config.yaml
n_layer: 14
d_model: 256
n_experts: 128
experts_per_token: 8
d_expert: 32
d_shared_expert: 0
activation: "swiglu"
moe_layers: [1, 3, 5, 7, 9, 11, 13]
router_score: "softmax"
normalize_top_k: true
routed_scale: 1.0
balance_loss: 0.00411
balance_bias: false
init_std_router: 0.023
lr_router: 0.000754
vocab_size: 18912
norm: "layernorm"
norm_eps: 1e-06
tie_embeddings: false
optimizer: "laprop"
lr: 0.000947
beta1: 0.9
beta2: 0.95
grad_clip: 2.0
batch_tokens: 65536
seq_len: 512
train_tokens: 362500000
steps: 5532
dataset: "wikipedia_en"
Below are experts of layer 3 (counted from 0) of a mixture-of-experts language model. Rows are named router (the router's row for the expert), down (a neuron's output weights, with its number) and show model dimensions 32-63. Each number is 128 + 32 x the weight over its row's rms, rounded and kept within 0 to 255. Numbers have three digits each.
After each expert's rows: a language model's description of what the expert responds to. This comes from a sample of Wikipedia text that the model never trained on.

# expert 43
router:118141098157136142144115135148106059125211083141094122138121070115147095137160161159152115106157
down0:144172139115131169145170145109153098109050150086078140128143120126195138165111148126176131151081
down1:160093151098102129098128130134078133177192135144107142156113106113139072085109135136094105139136
down2:104120162124132123080128091103177143114160130078146149138165241117080126125133019139170107151121
down3:162093102107078131102128133105085084117074143145120160094130079171130109176140153142111089129125
down4:111073137095133162139117115162097134130087087133128128136136153154169094147067095115100156126078
down5:114117130136160167157129128128138103123149112173132047141124100164104147067130162126127094118076
down6:110167117113097137135097143151134115163121110193135090129098100147156162088171149128129099183128
down7:150131108107082136100090133111112161146065138113096111140127117081126180181117151160162126158114
down8:173121112097130086137101118119145116112148155189089091091110108117106140159106120123160125170128
down9:136178180158155133071153110132153146144155136169097135130090075144115098079125181102156164129147
down10:104208141217115104144132095144146075115170111124121188127185074142155133152115101139197134122138
down11:141130075119060165123084146133094101183125095159144089163144165123175175112130126114161113135117
down12:112083137124172174143112163094144078143176078151113071133119180106135148029191134121096101116113
down13:154065117129085136148128136110160060157134076109114081141131180167129143088139145130115059139144
down14:150163123135044082122089073102108108115147151098137176113121186072099162109145151124181133112104
down15:145187149122156122156095116180145110108154175146117115107101087118115117109143157151145132115104
down16:114093146116169168166093115099157077156167088148119092241079152156113140094176137158133139095157
down17:165189091117158113166173173123068148097096133081127066103088072159097124185101134100076061179138
down18:104134195065121172169137145093114152148153090127118112137111161122087169091196131126095094105140
down19:097118067167167213126108081151123116095158189167133151145139082144151149065069149135076150092130
down20:155164129088140110140045032168139138125096099136071131092150183056142142163060123101145111212151
down21:166105079114123096156161141167164103163108121139044129139128145193168170140139154137148129129130
down22:134165102084104187148112120130081077150139123188092194107053077150126141117159097114073119124177
down23:119101175145156087143137161107141116131104127103165118162091088118143140104129156138098136115085
down24:104147126076137075107116111097114105172187135131154128130104131160086096089165100137086095139145
down25:138149193108138123126184146116109154147109172104081121112150113123139092131121183099102086109121
down26:091089117119182048148109140150091139177184152115143138202124124077160105098176095171143123166128
down27:141072132098135084100116140157141155156149119167108090122141073110137140128097153117090130085129
down28:118150199127166135108149117135126129111119115139127174097160083118112142101155103171094146146113
down29:146104134105120112131098094139161109173112118129109110119064170073119129087128067140024156193148
down30:069152188126092127148118078128155113105120096134172141137168182101130178202097081165164159074106
down31:103115129117176184141050099080084079075161140125084106112150134087169157067189145144132098090185
It responds to: First names and name pieces. Common first names and surname pieces like John, George, -ton, -ley, and list dashes before "Position:" in player infoboxes.

# expert 27
router:137213158154163107128132087144169147128095157088120176113142129124121110127112124110077086131119
down0:115126146129125128121160207101127081105157131177126116048124176118101089134124122162112124162089
down1:149108137135126167132165160130122140110151140156100084150133143140118178127114122126089112105155
down2:097146120050160102125163113164168131144165110154124116078144066092111142152143131077140057161093
down3:073116128100074118143158155145133149077177167194156096164138179066132169182137116164161091098107
down4:141178156157134131170090153112167076063072174144126137188125139182100104117115145138133106101070
down5:153156125079124192187103087136151140118133077134103124127119127094174165195195159131166096159091
down6:153153031127162111131148130145135153118142138127136105131109099093108107110143156146148145108138
down7:142134181091085103138172076111101167179164178151098123160117201165161127156172121086153160155156
down8:099170129095148112123156094117104143069050141152134170102176162119190160150137104115148121154156
down9:152107143060119147110123151134114098113123123101169142121156132141112118168120097126143118141171
down10:070133144146116134102197132152113126148138078103135092065067149133102176162142165137124128149078
down11:100102147119123155186121171122120137162140183117112143113181151099100138110097184132151120156037
down12:145106152103104122085162122092156128106124096119177127136132157088124082140074107125100116116158
down13:171085144125095113153150074173147160204129101166140161111157142163135112124182105134154169116113
down14:113136141137207171178168133059116115070118119126114062151176143104124118144168152144076117149177
down15:132096139126045107117148186170138093174095109152096084171156135133103114102110167188093085137091
down16:120108139141136093154065093173114153131121164222139127115104140104145129158084122178110074105130
down17:135148112132175136097140140071158088144080100143159170174124103102189090125220150095118186104173
down18:073133094128099171112114142159114105150123098156173092083104118108094092182111161134123137115179
down19:094153133136147135102137170141114131112106147120132114119109122140135117121104115145184113161111
down20:095142176173155184119165121112142072126116097137160072120126119182131154114140146119104108129145
down21:091135089137114168093066140112088099135165164132111155102192096122117071126110086175152138115155
down22:115195093116139156137095101167117053141033147135144120179136110105150129171117195162151183146115
down23:129060120120105131112109124141205172130094092121109161140182077126117156109153077128158158094044
down24:163102183119066116133134122139152152076122124120129180103122109136154105233119092192131096128134
down25:183156128139118140131145076079100084099121103141107114077142128129171114182195124140109074137182
down26:106106097143146142149166168133128211103146158132154168097171131145099138117104160125132119119152
down27:127108151172133103177182089098132124079132152211142102170168091215132115187151161165127136099120
down28:154230122116153104092103071066156139109134158158160127132163119083125183158116089134114108124157
down29:079134088169150148124113107064139127097157117128130132117146074120118076160151200155149174119156
down30:086134179130146118159217116103125129109142124167102113091082120120104144129154096076134077111112
down31:119143133107129149140090125089161116131182141075115093063130111104126133178096154133158079088136
It responds to: Connectives and table blanks. Empty table cells and pipes, conjunctions like but, although, however, and word endings like -ly in rely, certainly.

# expert 13
router:130079107139124074106160135159116161116157086096110104135141132106123178112166198133147159095170
down0:115125134172097128062116145114135142123100115129192142106186146144111171076119083151145165186089
down1:129151120100179159139164134165155125110083146120126165160146108105137167075146097135099119124137
down2:107123086117140150171058102126105120124154099103093089157104142182158135103235164164097127127091
down3:053174087116096060154081081100086177074143096168133091160092150145146171175159096127125165141152
down4:075105101159166090106153189134087139096112164198108171120123139132110120077181180120156121141136
down5:176096126177125134103088140111132136108077077114131091108170105114162173094105121142154152102108
down6:143119170119128170177152139168165122147149126097145109109116146137184145160125099141144177169146
down7:135111118143082150102076127153132153101071110103102082083164089077113131095151095067112150170121
down8:095136147186117145100170139119134114163098123160187158077121125128145118109085125127121099106150
down9:132095111217096094169113055094136144130171133118106090114142118094118186161111082167138111127127
down10:102149119157149131153115144096159172170148077075158097155153145090089139126102159095137201113130
down11:122124092154172116150065131133156122092138128105152130081180024083123132107146109143165133155166
down12:087128129144124123113113103122121174082143120156204126111179133157104107123076153081101144161154
down13:144108158126103155146072125152109138145169120151097141094117152137144143126194123111118063185085
down14:183113152145169079091112102132099172035117115107082086093118103123103140104089102110078116131098
down15:137096115103131116084112103114109109133037150123172128116159114141132134145164152145140106087120
down16:107098123113121082109133177089069089100201122125148109117177142199128101077093115088124177119178
down17:126127147150098128170172070149087106143154064125162152165146167174130171102149155177135130119101
down18:129116172175116140058146128175143134133156147140147167157197137079109126119111139113140128129155
down19:094167103133145075093100141083151123094102117118092114091156097094086119124139134138133164107165
down20:156125122155131106153141116111132124078156053150110132152135130138175145101177133163094116111111
down21:148160176117134142082146123109139113168123139109097153130153175084114141091170138145074139112105
down22:097114124122091130093096131168146179182124110172109158120090111118143115184148163147108109126144
down23:106116155128115170125153189159080104123169112154159120154095119150096160157065170173090116133093
down24:166106080130180151086132141140176167114077135078174174173125118096123164117124116125102110144176
down25:125094163112100169179164062142086106123201081166112109128113124186137134164173096107127097143092
down26:083092111167133101184189025104114105131200077162106161125098133100128182192148089177142119103137
down27:156087114096106091120144132164089087169135122082136155159188115169072143119171078162142076144130
down28:111113148156124108087079110104142150133119114093134111102135110136090105129078113078149193137128
down29:058114127141130075147133148124135157143157120086104133138106068156113126107199118118079122114134
down30:171139102110160117070161193157121134191158179093090199102206083093111095124122170051165135153195
down31:128101099157154122116141109148118144074162085138080120151111149120100159175190132153093068131110
It responds to: Place and personal names. Proper-name pieces for places, people and venues in tables and lists, often after New or San, e.g. York, Carolina, David, Georgia.

# expert 17
router:186139116164111181136094162100133171132177103090142183101156171099103105115129209119125106083108
down0:125121104132111095125105054086124142148164065124115154095118118085153150148153105114129120140138
down1:135125110138140142083138145089126172224086143092049085122133157176099121112130095145165145172128
down2:141100122120172185170136199129126089139113078149098102141135130126167155110113158144058080135136
down3:140136138144146165154141106165127103127131125136122119147124099166118117092118154175100114178147
down4:119138173160125147149110170110204124092123125063103109109116139160148059119158141103096126136121
down5:077143136190093162109055160120154107120155162122155119138122130086093091180140113180148165159159
down6:113099182151132141150107127142143149131155144147152094120139160158138136036118075116121127101081
down7:144064149134125116128101125128164164122140149130162106110118167149136139025123068093143090079062
down8:129121103115139104156083073106145117130149078136087092116162142122162139100123143102112095127139
down9:179142060107109111131107150121091137120136131106122167153102135069055149180073160091132144064136
down10:161038089222208133135110149135153177115140151192144117118184064104168111104146115138137132147119
down11:140107118135075133105086103107130138136139138113127207171167128120146083165156140125134147097199
down12:111144105147166108125082105112120134131167130095111062148132133132145150080139095104143132135161
down13:175152123172128136115119094094112109102115140131149082112120184160110104053118092144167085109101
down14:135118159146232141127140120112132133176065110070116074143057181174093173120099079162171115153100
down15:081136135105102130092113174113103173071123178119162125095145143150139129102129123042112134058129
down16:156095141136131125136144162134135138113107141163091077146071101113074121107125134127099159163136
down17:084132130129174124118091148111109141118127082143175094108088135189122135119163169103163097154147
down18:112124151161174095130148097111181147093125152112142068144087180147101194209104103126140150136138
down19:117138097208137140109124122118151124137104129100143133084178083141128080130127154117110120133113
down20:115091165150138142144119137135177135119126137141142098127104141151126108027135109117150099095099
down21:157126111110137148120108160184151140123090147107203162146157118123109132145100125084141179119118
down22:110170142142152154152141144139134105139159114136092083126161133065131127098183073087139165144143
down23:139148151155154149134174165062071107142119107156139149131102118145111178173115150129125174149075
down24:154135140141113158150118136139132096125118121072118138143055120143066103124148165108126081140090
down25:098068134109156083105079118115144118103176109181142094128084136138105118098172184080160084138127
down26:133130158192137146123104097133141182151136065107161114154084175108165123146068094079105157088182
down27:142130131142098120152174085092121149126127148156086181110114147139149136133107167167135114125121
down28:166151053140092122139128089139126085161134093157108086140117085126142182137148106148124119094142
down29:160110089132138177145142187158117143131106154057146161152134104090093098130060098148095168146132
down30:134134103117100137109134143137118108107129114162066150137156090099153150227125153131102131147166
down31:175134055118102130182103113108162142137174148104117140104137129108104129255129151133094199154162
It responds to: Hyphens and table punctuation. Hyphens inside compound names and words, list-item dashes at line start, and table pipes, plus signs and headline equals signs.

# expert 15
router:147139133173100174155093150141162100118130199117088168096113118157113119115093118121063168174191
down0:129123118110136126105157162146103195139081126154102079147151167106165128148086091123148150130126
down1:067062172113178126093122119113153168161144110118156097122188126081151180121134132141150115101076
down2:170202095101174120169199105145148157131136130168096148095156137130059117190158092127138126136208
down3:145099118097140116061137065097129180124173113100088114154169149063150104113163136140165128111138
down4:101124102140091157156128115082136114093095103148151161132191157115126147132157136129141125085157
down5:174131134167154137159100090120163160156140137105134167121155144098135076109083127075110113110046
down6:124113148130131108121131193132153148092139130170071103127073167107086119197167099111161143148148
down7:111121174121120114136128136168168172104175104122143137116174164137112186140155133103130110117078
down8:103078174095184121108184138162164160126092085153128114064117112121101150115179148122151110101131
down9:138120160164131140151111130117087177125121176183105161148207056142118165117122124108132135070093
down10:092128124090128115146180110149136084121106080164093087118158117071117099105157173132137141114094
down11:151121155082123119117142134134146159130118130093124156118160097104102124162093080132098116116133
down12:173166113165130125124132193145078083115139126150126148161133129139143113143108084093135143138125
down13:116143129164105146146120093138192100126158135145140184118090126124115123122150156096095149174064
down14:169074110111139195085158155087123169196133072098105108144129185107096167118208137124124118151122
down15:089093090179079098185128121161109125084101104202121127159134176104146118133114194136150155129120
down16:143178102179128141080152080109142169063124108117132108111197134115110101140099165095148161100122
down17:132126136158104180139156160092196145079147124105130099135101138138128105093171085124084168153163
down18:107139131177163130110168171148161147109163139150090104150159135124147085139064097131076158154141
down19:141185108157103155188079090132101152125104135134146138105170150134087157141105145155147168120135
down20:107130118119082187102148154128126155160181160120168085166107069174107189120115142167101093137166
down21:101069123124110145146106095124093139117099085121115164135099147138100144081188093114112111114097
down22:115160088114139115092107134187123084169160114132111093041068164155138209131178082165118113148144
down23:134163136130153096083082095118123082127140137092154094042138091126059138098139140103177156186119
down24:082122193127048132169135128088057203114171186142119117146190113086115144095146114095130179121121
down25:132114165129144166145154133142151149125154157176103084101160190099118181110149121092109166102108
down26:150157095133090143100106097098132044188193133062098150070157124140100102165083087154143189102122
down27:080124128133091116096148070097189129094141128107124125153158123078082111085148145107122096127123
down28:163181121115135189187125151104145132111093141140091095135132124134098081098145152132051171150155
down29:131096088110129090107109130097104166105124056148121088198126072158180100121115102128160100066172
down30:138112161096090131070168097090104153114202118123111122171120146123125065085104082099137165135133
down31:140089136123124154083103137084161074107111111139127131139138105117200131079116129078128126088064
It responds to: List and track punctuation. List-item dashes, table pipes, opening year parentheses like (1991), and field labels such as Synonyms: or episodes: in discographies and species lists.